Experts of a small language model.
Size: 9 layers, width 256, vocabulary 12677, 24.6M parameters.
Experts: 192 dReLU neurons an expert, a shared expert of 192 neurons.
Training: a variant of SOAP for the experts, 355M tokens.
Below are experts of layer 6 (counted from 0) of a mixture-of-experts language model. Rows are named router (the router's row for the expert), down (a neuron's output weights, with its number) and show model dimensions 0-255. Each number is 500 + 25 x the weight over its row's rms, rounded and kept within 0 to 999. Numbers have three digits each.
After each expert's rows: "comes before" lists some tokens at least twice as common just after its tokens as in all text. This comes from a sample of Wikipedia text that the model never trained on. Tokens count by the router's weight.

# expert 2
router:542519541508483514503467481471486480480502512500513524508537495510530482497536457458517455545499517501448523498481469542518527503493492470494531463494461475522486460497516460477491476491492508505493478475514514533505490527527513529504515442481513477484549491509503527472475482506505480514502545483481459506532486514519530510500497499529493427480482487465493524547532560471504500473452468496525552488468504491505505458472487485530491498497481492498482482509485478459471518553514504483500493517474526531470497516481501507490500470482544490490536464501483506507493486489519490511502482518543492465469501532535485513498505441523522534466508474501481519492544530499501496557471503461518508450491492465486474504476546493523474515499473492482509464527430541475487540506544528
down4:471493489484509507517533526537506496489455513451454520506482510489503519500511522545530498467514512540509531473477451505490542466520512523527500471489489512501540502491466496428514525495494492470486475476457521439511490462474449514506542530464487480474503499519464500491490516505531524501500504497474519487514533493503488492530459509506517533490493438467482496524484467528500512462502559519443522537540477536512493547502499510474513523483499527487505453487555491515499536509534470485504543483478511492512475476506479549487514509521528515481528501513484484488473537507487491501568486504479514470515471498499471454514491525482524457518538493515513489494508477540438537493457516495517482474501521548519461486466523504498516510494473489466524499548518515499480488479468498
down5:442513536556487552491505511459563520466430469530491480471469493479512509504517502510507482503488441500482522471520495511516542534550531468530549503556505461482498465559525530534464456502504506499443471489474522476520525504485477479498509491487531472525474523498493483518474495490503529441489523514525497508508507498498505478496488509481489531527523460515501479533480524538511489529493496500492503470455483510496496500492499508507508515499518573501538535503474456464493493548495466513538487511504491496494525497516512468502487477506489448499498507501469517478517514524517489514497513510546488509464503497490513516455500473505510493505542524498449495524505504486502512517533540512464441463515499530481508524486516548512499496533494560493546478475482496525523525503516505
down6:511499462504529470501483509523481505490509508492466540540485474485481538497481468438501536488450561500490507497502553500503505516532515467507524533444454507500527518499512523512460501496476495483515515474470524494549515501523494497491480502505482500503525498526478496487529497485515509505522528517525493486492497499456545526505446506482485485521495508480463492480503503495523493496506479515464477505572454477500555501445441523504507479502519453502507461495479526430493486466477510501510495476512502541529522507504534486470464501448436492447499478458526497482540475470505513477495473496487486509488459487514553477497519497511479530472501453478515546483491484477493519503464487470552458510495517521503464533497513513484498534506491488474480525443486475488499516523534476
down7:535456458472476488516452486450494497583504491553485482479523507551495545505457508524507471492488486488517523476483535483461516551459518516533446528497507496477509521487496531512506507496540492509497506512534488500502486475484473523517465542494495516501464510527488491461515456531534432479492498452485519517519466502526487496478510528494469453506500482514487550483505488493530478531547486501487489499518550486499484515490488487507513523486540485493492478524514540497515490503494548543536479506507522465513516495559509502502476530475463476537482501477493501488464476511488483536539496483487507547505453469490494472508497509441555481528491510482525512513516521517536494492464508501515522489476451500498469516490495506498508515515522507482536528486490507508488554458461463
down8:482489489516540488482542479503465528470493485503454488520528498469515478498471490521500484466505481504510505544512453505506513548501468494499512507485532505507525564482487545485525533543518516492514491510522487530502476498529476492517466453525501498517495488487549482505492506519524536453531496539516532503505514457456482507522501463493510514502494495459491429492544483464542515514480517500493521510502508507517467532497501495514512485491528494499522509472509448530509534493470524552500544449500463519504463520503478438455473521510512502511522487489496495492519506523547508496499512511502512485563503511460539458491486540466535437478443458493465466516490496529506444513500509497502476510487482503459505509485493460535534518520490472481548518524488530549488508475512503
comes before: ",", " of", ".", " and", "\n", ".\n\n"

# expert 15
router:535527534524490510476457487464529473531487491449508503506512482519498470567509458504536487520485504502462503484486452498519475483461484492469531516491502507557507481507508444490532531478489496533477513519494513547518528494489482527508531488502494503479507464516488541498445511511484513518485504489483498477557474497524528507496538482521504430500481499487449517516471544496482508459428488488485493489496512534518518468485487488536486501546462491498495469502503480475495502532528511462493475517493523524514484529489512515523524468482532511533520497498484508538523485480512493519482479508531488471478513502478504500474483496523494504437442540541479508466532518513496482542451530459488520432490512485500461516496520470518494518487474491504483474535457529473518556519514517
down3:512470496472521516507489497466512484494503520527504507509515500496460505506492533533522537511476485540512529504494529533514482517490506477428450473497514525481481450486505498510547471467502466494428467518484506481500473475509494515496485499491499507481502503516465510525537498490506531479479494490463498448460468571502517536526550487471494494469479492518507489560516494477493490493520537544443468508493472492534508504479497498538529496481517516482497483513471477511552472540538499525466470482504491511523466511491495514494522485479507468516482526533495499512468495471534525434516494474500485536488519460464517455501487492513472509491477476576549495542554499528454518510504529544539532518499513502473508494506544550494499487513509507506499516552491506495488516500508524
down4:498500470490476458503492498479459491489445465502493485543522497531495549509469507492472492514523518513550501522552515495517471519493503494512521533520471476551453510510549510471499489508525506463497541500518494484500500538517539556540496524502509471513506502513453488433498497497487470522530496503490510454497466474501483450533517533518518460496486480500478511491515459524541491483494476479475509511483495491534470520527531507514503520535516482494448524473513495504512494487473507540500495462485474484439501485524531459522465522453509489495477505514511477493445477496458496498518535480516531527481485480496473499507487466491491467493517490538471461496508521477518467536456459454506514500466535499464495529523518515513464536486479469483553527493499481485557520533514537
down5:505506530547516492524496484498512469478489531534514472474501487503478506520496545492471535485491494491507508509491534499497485511471475535525558500456511501452533466493503476510472492508488496539490498465502484499540443452516539511479495491533520518490501508493493512486488533511491527475531521477474544507513468539501504491472485489518495492524524533526470480496475500511550496513503488499485506482443501498500477555510525514532524538537532497492505478498513511483458475479469504451533487510490535451510453524553484497526528513555507538509544483516548487491501503547517513512494534467553512533488467529556460533459520522496494509532473495505453456498504507535479476476519503507511441513487479488445526468502462525489497523483510488503458528495500521482495473552515467
down6:536465509513458492525553519494481503501478494513516507468483495488490476508492528472470508502485508464455494462458508459483476509519500520533534513485473533500505497517477499496505500517491504556517465507514522450488510509446490493481548497518494479544503521496513490544500518486473508484499519555474511486497513497532478472501503551479509494525509464495481479479469487520494425486500487462495505514496470524512479501518510547515488528455475540511515486539538509493483487478482513485512478515473444483557488490484552495507515536442456490453521549519519481432472517515485476512502505531524468500487476487490498511485491486483472497601477494508535552486504490514496481539491540499526461498500511517497513534495463522474477514508482463509495480506481503524545542500479496
down7:447452455501475465504543491470495532536463498522493502508506488472509504504478465513517540501488531515488488533487534522466492465502518497498438545506493469472493527470523481551515541517531493510505523515486492491458519496498563479474474536490543530531493492487501512515474492521522504517475521516486536507486527496500510526475476481465508503480501495458507494475520473541528468525535525484513472509432527493459500496485491505515499537515520529514485505501492477508489489489527486481466493517488517489461485542502480475535452557530509495469494498473530458497469514517526509483460507496506513507494498475468522534467493490512526452466501515496506487458416517489501570452451466521537486507495495467496494435520500532496472492495507485505512459493509515503481465487483513
comes before: " of", ",", " in", " and", ".", " ("

# expert 10
router:507483532530527504529484477491521494521465462473477526523535420517529465528504484481492459537506485498486515506478476520523478474493516496497511495505484478524509487524482450485491515487486454513441505484469501515516512514498448508491510465512487477526508503559514508486419483464489493514464532465509475477546476516510471507495529488521495470479473471484506484509521530461492463480455465503491528514526516517514483484501494462524489489517456496493491528503510489483487509512533501470538493500490497585505507503486489533506508491464518535473538510529518490491541493467517510492504499525536501479463544497514483502476513430510465489431520474521492484488516516506471486529458524479502545435501495499521461494499509467522487522515474456502496478509458532493472500510539522
down10:471514511456502488530528515539470554516514535469527506501478494478499521463482556450449511487488485450514492471526461486544524534504457533485488448467494511492480508499517457513485484521525483469487503551463500477488500486489504495494468533526469523456523467515523518462467503471513481538499492500527522501485558528534501494503508521481502495537503506517484499489543510476500481473475532530501517478520455503449484540487457519502461483523484482504540539515535521541575514481467532505520507472500484475529502456488521470515516487524463497519486531481513522534439474461491490521517481491475470480498508498531522489510464502510470495486468498529488568481530485503502473468510510535493505477482515494515494505495478448512502504524480494528471502506532487487472520519498491
down11:481493501535495514498546445481542491470495487504522539542553482467480497461497496469528548468556486473500484512505519503502489486501521509522491484499495490515457493488499476518462476487464471488514553529495515508537516481519488488466509500536491500472516483517451507491508520527496489488542515530481448492487517484495496466474523530503492471512475520519516498502505511541473514487486529479538486525476478536488469477523487517503505516498472475542524506529457503552470520484536488539461542483514515514476475500470534526500502458442546484504488488455475524476527515510519537530511501518488491479491470541515498449498497487508506485496501515517512463492499478472486492508414501502523538463481523477516514489439486475483515537524468498483477447474528519513542493431497490
down12:535541485469526482504487483480501529457510494496494498502536504470482505508486455506487512528504512466475487536502486508506500481500490485495497499537511493483510495485494436554473474491515480478475492443482495530492468505469510548460502565464483504451525494499514482476460508527510506451498522511490416498495505534487491512486496494550488496486505547530472512519479512493502523488530488500507539478559484489482508488488533524516516500535535480484490472469544541507520480497479499489499493505445487494456492489553475494451473489500503500478494528478469517448515499554481448484509480495484449490472535498505530500487476487534509493480494500468511475496499438498500516515501501532523511508517447571505488539507479474495484500497502477499505503531484458489501526490540579
down13:582541496485502490510530467523505498486516517496498527493482556458480494479456560479492505525540500501513540507494465471478479509543462490502491438469522531515497524466471517497505549496519496504505492499507489491486519531559518489480475497524503551453474475495481491480480491496446515486504484466507457503507489516466493524528520539479475527511502480486506475464487489512488526493530501512519539542504434557511480520530501500536481498491503458516481456484485479477511482506508503487507541514481515475502499522493522498470525476494500512469504484480525551480533540510518484506506472519495516504503463470482509492530484476493442508524489480535522490458478534473437489522496520477499531504509516506498494476495531484564541526540485495529534508447510512502509483528466459
down14:484485489474526477539513520458489481475436491502455494508460438520558504476511491495518475497486469515529502475540530497517483513536534499498486538491555484508524461515484513506473481472471473510490471519489508489486540511480532506518465515459493499509516483500459500513531541488528538504460479482488497533498485512530540482483535517505482500488491503512540514463493476495592489472504509475551542523476465460573524517539497519504523474489485483494454532508474535530481512536502478540526485518475503490490520520515490471493529509458550527528494548498507488528474486443473497493528502529537534480490506489506508517497505515496503508512508487550562539476529493502523533502494515526458483502496520497504503477504500507507500493549483551488495513488528495473521507498494494
comes before: " ", ",", ".", " of", " to", "\n"

# expert 7
router:483540520514538501477466487478491502511532515489522553523518506533472467547460491503541449573497502499482492447456472539504494496445505487521498525505500531502471474530498495482549524499501453490533476516507487544537529515550465501509526448495498507476503463515500486525509497461500499514508518504492521496556488504496443514522513497507481475492489518480452516488478523455499515480470471496503533521505533497501517511515458489490515502492481486492478530493491482511498496494483489486486492538519538540482460548480518449503510498494526521522508478554474508527515503483545530504457525515527513505471479523452491470475498499456516483484455500514479488477514514487461506567470507518547493482527448479490557509503503484520492526510475510477494472492475521486490531469467526
down2:535545496514510521462493488530556485483474496526505495522506498496513491497457546515493482479504507494510505508542522533482451462455540479484492528489497524487544536523478479571503502510528493479500472489466530493506506525505510513493500502532527534497508463476477554533520486513470497511540511513526448487485549530450499491487464502496499497487490496469469516457472462538503477466454525440504493507510481481511470507469494516501520462505505521493508546490533469484496472479518543446494552520523487464523475534523468495525495486493521493527493498471475498519546465505531486455526507514486512461509504463490534519468486487514490453489512521533547478478492521520518481487521513524465490516443498496481498531492510498527525484542496556532484523471528477480530484516524479
down3:513435456530474513474455459505488526464503484470491505502501512483497527470461481474522501519475473437494494514526485562504457505503530490544563498521508511509505503489501462514486484492463470511485484512534507479515493518504534499494502513558523535529500535491490482512541467500507479523527538489495483488530535536511506524507505518480514461570488501430479493504460496506504518456486476514509576456490455481515499500523523485517529478521476494448479485475474523521520507435487513502525522475492478476509500486525486491512508513530484499519523506464533491502484494510495502467502485472522500479490487470546520522496487553551512539506509501497499491483511428503495558519509511456492473515483472478515474535505480481480526531516504508481476478491494523492460501505535519
down4:498489539487480476489492489532515528526501524470544470494499532492577488520497530526530542482474528512503477448515545491452534493521505498493482500478524491501527495468469500500441493477476518474501513537483513516510512512470492462501493519462490494477504532552503489464479501493510478460517541530476512547503527504536509495487480512504524479476537495512512512476512502466489519444495533484487445557446508515498513493523492547540495517503520526473472499452525463482533526541522553503505486482476499487482536496531488516458494486499488525525469504516493475529500474531526515509480547546489533509529484502487524492532508516494496495499564505504474511487501482510482483497516489507528460491540448512517441480484507477452507504500521526488502501497492496506539536431467503
down5:513522539492531513575535523530472524454500513509527503517513507476512511500487490515479511516479514502515531493488510511524511492496473473474519482516519511545489487528491541494521507492481513497447482513481516518527512472506527514553526488516453499522476543526509487476495486503487540488489537503520456489461468530467483515510488469469520463521440502491499502493489493499485498469435517506529486492506477506496493518514501480503428530490533519478507510459538496477479496458533496501483487509508498500553466497500445531517538477473503493495475529434539475496497478484534537505513534477446461480529484508496479469461496493520511548486485509517471461456488482481483542487494525516543487455530498470553496497484518494498524484549508480526503525514496481480534480535434504
down6:524482466520492457489518505489488551489506546523500475469468490497522497536504487503505480517510465501520499474485519509499489503475515487499513526455486471489473495475496510557498490502487540512516511505455494548514520527535518530509504504462514501551471509479505511470490497487494505493521459522516470508484535534519513508523476463459529495488479486523532492505493539444488540485517500513529465514529509507486498485491470503477462547450487529521516484520469525485472501465521472526528488483480490486499536543493492480513501548464489485508509508500520489532486498460558489544498505526429501474475503479502457495483464537523468464470499452493521474548509515482482489522416533531491520529529498460484466473474528476505471488468524474506454548505530466528540523479510494
comes before: " |", ".", " |\n", "0", "%", "2"

# expert 12
router:515539526523495488474479464467504483460534495468459505502490506549524497501525522537531506509492525487483468489466504472541488503498481509524506508472500506504521486509503500480520459496499474429518484480513490502524502506470502528489503481476479455477475497497486495475500456484491464470487509480484470498537491484527512463527490493529478475480519492477506512450509480519499494505488483498494533481501524513481524521517511500493522472538482486488477517539484524443500498500494491508544475534493506512539533507468526473495513533486510481525495514523561491555566495521498470528491508524549519459494457474435502492525489436474454522512507485464518550494510495556517473545470458466490523506460449496515483509570515485524471513495480490463519523503501507498457487553532516
down6:502510525488506503497476540512512570512527495498509459510501494466498502494501506504483485471513519505475487526498461505503518464503456467452523464484528477478545510513462515485492513485440552523500469523521477501467512564487471506473507473538526508523512514459499519466500538519501468491502489500498519487505508501537501459493510441496467478512448492441505506501540506527535527518508459499526529496530495517509521454453539501528544531521485530503512487524478520528434473472512487488464494497476513485511516555501473483479491475469585512509504474479524475523516531523520490484457497513503503501519482511524473515489489462525507500487509496500533487494507503475497543467513518514489478496494482510495479476474496486487530564552466463516540475474536499524479530468524513
down7:484500498483486486492462469462445466477520511518482485482485457495499515489450491470486535474485449497536505560497487556486479564485492516506487512498517459493468525528497534457503477501494544488513484506522507464512526497507508468513487474495511509473537487499553489492525489530515548475486466501508483547466484495529524514482523554523464479504504505475457503476482495484481457527491471512478471525514534479500515489527504488493495546515464486460513471520516482563517498500485531527466509480482524448415501496517542536494496483497450517446524477480521506489473495515489436501510526534474478505528506506496491527466502514514472489528507500499508531499482504482495463493509509496508475524498468535503497467503434517508499476462521507494515542500504496507503521546472529
down8:499510515505453540534525509526530524488500491493480416479500466512507531499518485450518512533494503481484489512563499476470517511479507473458517481534487509471517478470484535449526531460478514474514502540538528491483525504494512493535480539491488463503481513492487472532505538497466463479558473487511490482474519512490482527509517453486511490486516493504507541485455496488486525537517513546525478472529494512480508535507496518479500501497465499513524506520531450512478506522489485503529471513472511489495485506582486499532457485524494461513471453514477506481541522484542482500497495487504535514496534453489503524465598504510513460497486517464507542503504499503534513522518473500491536541511488480492478493494506467466486453499528520488502499509486505527531519491499457
down9:508511503491478503495523497485499498549471488477516487497496488519490537492492533520493499461496506466522484478444524466479528501495488485491524513515469475469514534526486525550508472491541534469538524497507495550471500528475446468519506506467504484502470444524505513500466483486470464515504541453486529513485543484508531461481527477483451538496506532522521510472520496515530499475524512524565515462476470480490480527468480488466515527489499534505506499552476546509492515488483475510501547534515480527509493531465497490486504510500528444489508495483520442488524533499485488475471506489469481496498532510537501483539450525480478507469503452526504462449514468493458501499492507496519481467511488485486497525506528546500443505496497529508486519532531434473491536536512471
down10:481483517506465506491492478500504482492538515510486491500496517492512480487488524477478492500486493541523507526527515521489519445485513479477527518492538420532491476488455520520549520510519535518448499496503464472487537515476499442469477502501466527492510523516511470508473493519509520489471487507501530492498535515454515479499475532489489486493469494472518493512489480457494532492487511488516491501494498471472473538485501530573492521500491480476528498503520506505529570505509429494464536486512497522442549472505524545557490484486509505497491454488502502488516480516501465523501458470438513502521470546494535534491505540505471513534532524493545489455529483478519491469495520505458505540486501492538493449495502451515491510505520456524485508521500499544468454491509505
comes before: " ", " \"", " The", " United", " P", " L"

# expert 6
router:551542532515541518508477470472523464481491555495496487517499466528493453499512519483532493531510499490517466525483457495516522459467511449448496486518501482519512438494473445483469478508469504530473489488478551524510489488502487495508467482471479531494543509513514490510515518514540516540470487494549464521505478493520449508455536504511539493514516451475489483516517549513513454494479506502474481500509507524460481530541519445514482518502517501498468482510499467443512522487496486486515496512486550549473484544495493519493503453479498539522503486529509510474525522467504513522508479526534483522447521520509500485513501516503497483466512492492476525467524498520493468531472483520492494481492497455498535465488504486508484491487437457515504514530460496460452491499495475
down0:489520519519488531473487465539512434497505480466465493475470478525488478509494496492508462472502521530466566513514510528481520494516537508486504523501537496469541551484459487475454495528462540468484523478459534523531533513481483485499480466503527497531523526473470498529526467523500523504461502543552512484508506440471523467522497508516465512495463495491499501495440464518547488500532490498499513521472466501511480503479500497510497521491506507479520525493512525517431487543494475509522515446469506503512492544546544504503504520495517451481543527506556490448522531471445503486516526489476513506487510499550498473542486482506513503502516497500517526513488492502501551491486468492498542504508495467523478530493495500456480494507535534465492534502494505473470517495485490
down1:486482482496511482486479514491488516540521467491496469504500463490529452513528506483530531456496482468474464514488460517509526481509506530525499439541459479506533524457499497492520523526492486496484498504510517513506525495483499516499541466507483475516496489512479535495526469464535510540520501476485522486434483514497507516528527480543489509517464521506517502495519514467433467449484496503505532544531487531497514477469509465482518508484517494455484489498465490518518495498500486525478559476493460465507526530475540525444467464557537508511464557520490496501486475545522490488465497505508498527473496463469482519466537528475504519541505498498483506524513464491527495512555475450508511473468500528491518474474490498541504531489439464506501460483524493465530525520490491
down2:456483560505515497480541521493451521505479486478532476530509506488476516532478495482536517482519499487534499454534511515475481510471497527517475499516491496560492471524501555513496543447503465520544496514487465490475462496504517481482461518491495509512519512526519522496465477484501494499495503531485525492476495512484530485491458527497522475514511497495501491490517501494461422504453483491489476564491449509474526564465493490485469508531509527503519494486532507493476524476504458520451550433517473525490517509522498479487542484482457524483554479493513537488475480499501487544509495486453529510544492522458496490489540508506535486518480450508486519474492541498492526517502483501505457452486467499479482458546495534517496534493524506508511471494484513529518486494491481
down3:508513492516494502512553500518462521480448504537518502504525463468487540454465471498519504493501544488495526490525521499482479534469506481519503462513512500496525472499521506458464481536543492460528499464493498486483530476514512537493449539485508545508490470493524498488440512522504532515467539499481513515480515449430475482507496473525475501535491548522470491524503502525521517488543501512508513485488500522518524528509487486494519478499512487563491538457536490526496466486490469479480461512532504497530481482511496512548516506515494496501475488469519540472504447540463514488504494481513471520506498521505493480471498473524466471484522506471465511552429455497477507539503464497534501519526481503479536497532490493457451482490511474470508487524451518545510528502508528
down4:497483511473527521528530502493492510507516515546506460480485490481518556532546514504498528537521564505515510517510486464494517459494513500490466532502457485521495540491458481475481508498549533495515507495481518516485450509528549465504490506515474544507520490493508518447509474523520524494502476486474438541508505527502528460506484479474524549548509475493497478456493514480506467498498511552545507485552480515507508509482501473496494494528449495485505511525492490482511501500533483478521549537536513515484476509478476492510530509470522460522453509542469555512488514509477497515554516479504490534514535495543539495505521503518480498531552491523501463495492525516535463527552496506472519468553495474484513482509511519473520450468519510515478515500544489484469504531484489
comes before: "-", "|", "==", " The", "The", "==="

# expert 5
router:480517524558523538509483460488515482496502479479482515515574481525487471534506487512491471576481534543471508460491467510525531494488542477494516509506486481487488481539499462478519524481485493501499506485506476493545496493484515488500530494491544496495521505468507508495531494500447535490511530494482448506555494482467497427494517488531503476456460488499461469535481481513513499486470483488493531463491522507513487506488482502504499510530505516496499508482522455468441511506512490499539524508457488531474514530476484506531480449516484495504527479522502490531533508503528509546468525530531472468450513444494483509483513494474484497498480479509509513514518504480459500494516538437486532475514481493519480531426512462533498490505492454506513478513437514508504487504526535
down2:507542523465474499489518506473492517505491485519473518535476485520514515469535486466467483472511492476517560554449486525484511480546528501498524471516488480557484451485549481505542469476467530530520526486505483545500538522487502536466499525504533468486478468497472514502473498484500523482459428523487507493501519497501505503473473510445497541525498531503466485476527506507458494517499536539489506527549511489488522503464547499480493485522491491488533517490519487503471502486512541498528480513536503500484551507475472468494487476511487457489531553551522471480475487534478506536468545514480525521462507484502519504518506483460532529499542502482498529477466530529512515470491508518519451540487483516518531487510505523481474493517482546498499482525549519504497512513485463
down3:466480520524491569473503551465506504513538500466488511517539508473517481465507468455545514513510515453457533486516473471522510493496479507504489525479482479484530526460541480489510471489468471471494459491485480509489494506472518534531507497521515468472505505516483526472531453507482500545491481490482520511478481502525563550521475474496502505492485503502524509505526518508459476477527495509541484490495520494471464489521487531477534471480510495536560504470481473510521472548487541495519523463532486580509512537492431522511461503508504494534522515493524490507472483510509464520524513497478487514466445491511522437490497506453512489511460474482520500491498467518487478455477522502488490468517461495517504546499483521499487482479504516502527499492490519459448519494536496
down4:509496522525497478481512505506500495485461497516454520526502513456492502467507489485511485520515479485477481480521502510477489527536490500492508541486448513466504545504490485490461520486511510522467515502504486487510509500514532491494480479503540457538496461484464543506540477531510472446508490522457482513528487474496545495449499463526492540473502495478534524528478469480497473534483493481548487469475487480491520506510490471477463463532537535479459526488456521471498450489524475515498495524538531482479524517485461502492481497496503553507489487509501527495481534508474510518476461499495475566504488480491549480503538521484519502543527513494516484487481443515522500441480502492565535516468476500519461529564528553505544511482499493509543461488519490515485476507461534
down5:548520489475508568496493513526545471473497515484458496501486518492513563494485495496551497500494508512475501484499503489503540499525498579497492494524472499499494518504494536517515530500492498462453469510475502492497503495472502546520496522491525492488477471521520441502500522530476551461505514512497495508496513548488481483487508476522544551509521527469467493517475467503519497520471533512506525498463514506510485553475500497458516515513501522522493517468471523499485532500461464463509433454453495489490498481566532486502474481528469542476497492475530518522553505546521500446499455518471479481530531552517500553478489468519484489529530503487464476522467503484496481496505501497504532510484443481478519496473517473512482536482515486496502525519501481527508516497524461
down6:494484470499479502473506511555476501496487484502481500523493491514471490533498512553511518518464468530492507503520493512481542535529456456498489484476521466511495496441480541504479504508517514466520485525487490530503533483484478487494483517498491535512522464512526531512500491518531525438485486508505482496469461447503489495525511492447538484506479495487453496465513489461506421515495510504524528532526459487489499494495479473502524501489511460495468484474476513518497485465496519489470495461540487474477515476549449479483477480491517473423482512479466457503503469486464524459491496474496487513512496520474525501489478481501497526481475544484530460480456525509469466520520500439519533468469476528473530494472528455547522528489509476525489491520479469487516496507440515
comes before: " |", "–", "\n", ",", ")", ";"

# expert 8
router:438518468552455515516474500491502522512500479467468523485530501526456523492524456482506493502510484523470519464484525512543522502464480499506504488470499524519540476503473498509523502562498523539478540509508492529502488470473497512471539513484522542488518516471467480504476454532494527545533503509536488532496516464483489515479479489494447498462507487497461514545509546490497552540509475507520519500467577493520487437502479492506491509516474482515494512490487494500461508484516498520536494516463468511495502536471513488476475466474514522524522523535506482468520518515476512485476488542484432481460523506462483508498489494473529529479507454485473520518531507457470503499492501453540499526520470495504498559498527486524506519475525485483506469501505479489525549468493527
down2:498478521484496481476529539506496476507502493519506510467519513530491463515502550522515541513518484473521501506530482483521508510487524491512488503552506489494520461499489498495478459487465513458496543513486506434526465472488544483466512553481524462429473501462527465557467515487509477470484503482512536494503491507487542472489514469509514526486482511502507476533530495499509486491515512518486486537542436528485518467541468497527483492501512532491557486544531502549515490471485499467500538482494515485521493473526506522499522468480526511517474550561534497483537493484517503536480542542507539495505474452517513487467488474467439494509466521516505507489501511506508485488494515550536489546537464498499500548525472510493500482481489519482473527483535502522489528524532489
down3:473529475506475423475488509540495532505517455474488489519503529524505558498489475480514524492487487483505506497525503475515486493481475534484484514457514500515482503513463521491533561460503509498480547508504482469508476464496486490482473524525514508472493539513461517464491505507529459493548476502494483502507476456491491479495495515491456504483533516491479467513494507505468499525494525569522530528486479504495485531515484507464504513486486515489466500504488465503474487506490540546522505484477476530504507488501457463486514548501472458485445482503518470509500540491476518500495500459483495517478534470452519492514490534438550541496471483504526524494541508533509530490519458472452522525453469545503479463457486541517460521520498531540542508493499469477465482507477497
down4:498509528489515537469523480528558464529519534480511490538543498472513492507466475532503474524506505527535512504492461500550467488535511515507506514537500443475487519512500497501470495489480495514482498510462509531448519537511503527521505518461474525506544577511463513513475487482502506530499515461540484504495504501483499521522475480524482464501474506483492487471545494471442481458512478510502510507508473535485511476503493520484469501475489474493536468485533502521489531515497529488498530480472479504538492463489533563485530488452477496507519508481509480445541484501461535567525498489482525488491504495507490460516524464528511500482483559504499526469497494445460484553524534461494513448511537482539512471476504526470476515515487487513475501494493521529498508478507472
down5:513532530511446489553523489493512520486510477497528484582476491512474488481508490511452508499499500465502514466480487509499520528492521484463501505471476462503487525505517552512519537476485524513508453485520512463473504478496444478519496531515483494488513476456504509519485497498498488489499524464572504510473500498476503480527472534517464483454519539430508491505474499494495501477501516523491496518504493496546527473467488485467467492483510511494460518519489500475490517507509473505483497515428470508481521497458545521507506465487519496506509555506504554493491509528528492521475499491493525577525485461523479484510498534563516466484511516496517484467459473481489484503504501509530518526534484478452529484520537531484480485483506514460511468492514539543475512475445536
down6:469565455484492532476523511476485477502504512503496459490511520472494478511483540510466506489511504532480498483481486458488444491462488537502545505493482501485506507477531503552468512533504546541428483518487490502501531498481487481487515457506469485461507502507470514525492510527483503520554528532503497494490486474490498476488484510470504495517475543495545543472500539503464501522521498478535512525543490473520512460491490539512462508486492462471530489482512513489495455456491500457491526417466472485498493508513536558564484488500484502516487496500495528517508481472490465473485506485496502513472504544545524517465490486474523466498465478519496461488505548507501548507497487527482492506504506470515467509449512525508500453531487538483475536463523543508519506509525501
comes before: " the", " a", " his", " an", " her", " its"

# expert 3
router:470499528516501461519503429482505485500479509480475515549497503523489487505514471497524539468505507485463511482517503534523532487491473524505525515456450488475496475516470493499480499534511465508476512498486570531509515514518512528484506449532521499466496478497466529473454493488496500519488480497471484500486489506476490462502554514502503501488495499466480480533502485485504507484445486500490480524484564523503514495494473494531475493519474503495494480454539493484486500519531481484528506538487532524472533529472516458492503480483507570529542489541483502536512523497541499526524491499540492474485494557469508512457489475474497449465495480532505520484556488527520494522493518434535565474472497536471503497463516479500523561484455498519497511504506489484531528530529512
down6:481508541500512513520509548501510510442553519560524507502520529483506512440475509493496481512508504486551518506497490487468475531506507477506505516533513529524472529476507544462477512506512466486473510479516552527457469500514504525561504495472455508506513470486491511496531502511498509503494484510484474468468455510519476498534491499485527547511522471510500493484522438509541476509554481445521448487535514491493482484504489510530502504490530508481527528563502543538494523492501536451508500456496528532505518490499490498492508485487477497531474536522493502503515452466497483467510481488487496537536481492521480487534542509460492483550444484511498482476492506494486479499531527510471519526453506529504527524562465490494533494511500518515489533485542497490486443487536512
down7:483463515506498467500493491559496511520549474450496448485458476494492531481487489497535428494519481514521488459484491503512512473502511513503473466506488485522490516485445514558527506484509504496521502471457484452502517529475478488471520500548554471474514491498542481512493515502490523496471453535452536497493536482534517468475492495495486520503514517514498441510495498502463512497507505480498493517463483510449491538478511494494482518499505495487479526478488477462510491503511486498482465470477545517513531480525480536524515516560544493484472501495551532486510484489521489512492551520533497476552502521502502473490544471507497501492530478522477494499471504489529523463435516490442497538492492554514525487500531505495486509511519505460498528467525532505522482481572480
down8:504508535508500478482501461512486512470499476517484467475488506519477522492541493522469455527529513474511546460458506476500501515506444448496497467520488504479489453480515496507513494480544475491512522512532492510531502472521467499521492473500466505521470514489497493520500535498471514508500533489512438477482504485529535493448491494523464460488493499482529463472521479540458506507483506517495491481535464498491521504532505464521513535521519473533466528493492525507522493460499441493501506497454512509464554522481536525498456507508512521541484509514506504471470493536510535497447491531465524527508490510503482469541543520481533491506514526471473463472494492512461469530526503504452490509524520437512468478527520443477528504469486501581469489496457492473479502491504516
down9:492459481511503481492497510492508471521462486537506513465490551475507472418478526521461489488462501523477501426553465493435521518465526542507456493513522516517507490501499447492533500505511495485506543485512498456519479482482508502479492498500513554525485523512467544477494511490526472489497492543472513516494499479551501490518552493523502501509538534536504515497488500560530471502488492465492489507542530513481516474507524492531515469478527511514546522530472497524543513507481478488460510550487486507465490542465536493535513490519510493494472491525503524510457482532515484481513539485535469493496487508505513440495517470528514504488525480504513459524539513521507441514488476509482489511494515541513510469491543488461527474504507517491494482500490531501508475468541535
down10:468520481500520545498488500478496454477545525504456458507507520527555526543538468507457512527461517507480504515496523479433492548536465481486472499505511548481474500473551547509546482507453521502487515507481517494498510500513464537481517530459523506491492512519527466495532470471490510512521564522509471548480520468498507497489536473502478500456477518493487546496515470486526504511508465566505517509491487529486462449520539490481514482482552524501547514512489482489497520520487544499499507464498485492513521494490555556445485494524491498518516491516460494462523499549518501526502522507509498515497460490506538493495539490500550522535495498489505535511495471516512469489480512489501506491484485489483484503511551509510494463518517474501496516496461547491529471478490512
comes before: "20", "19", "1", "18", "2", "3"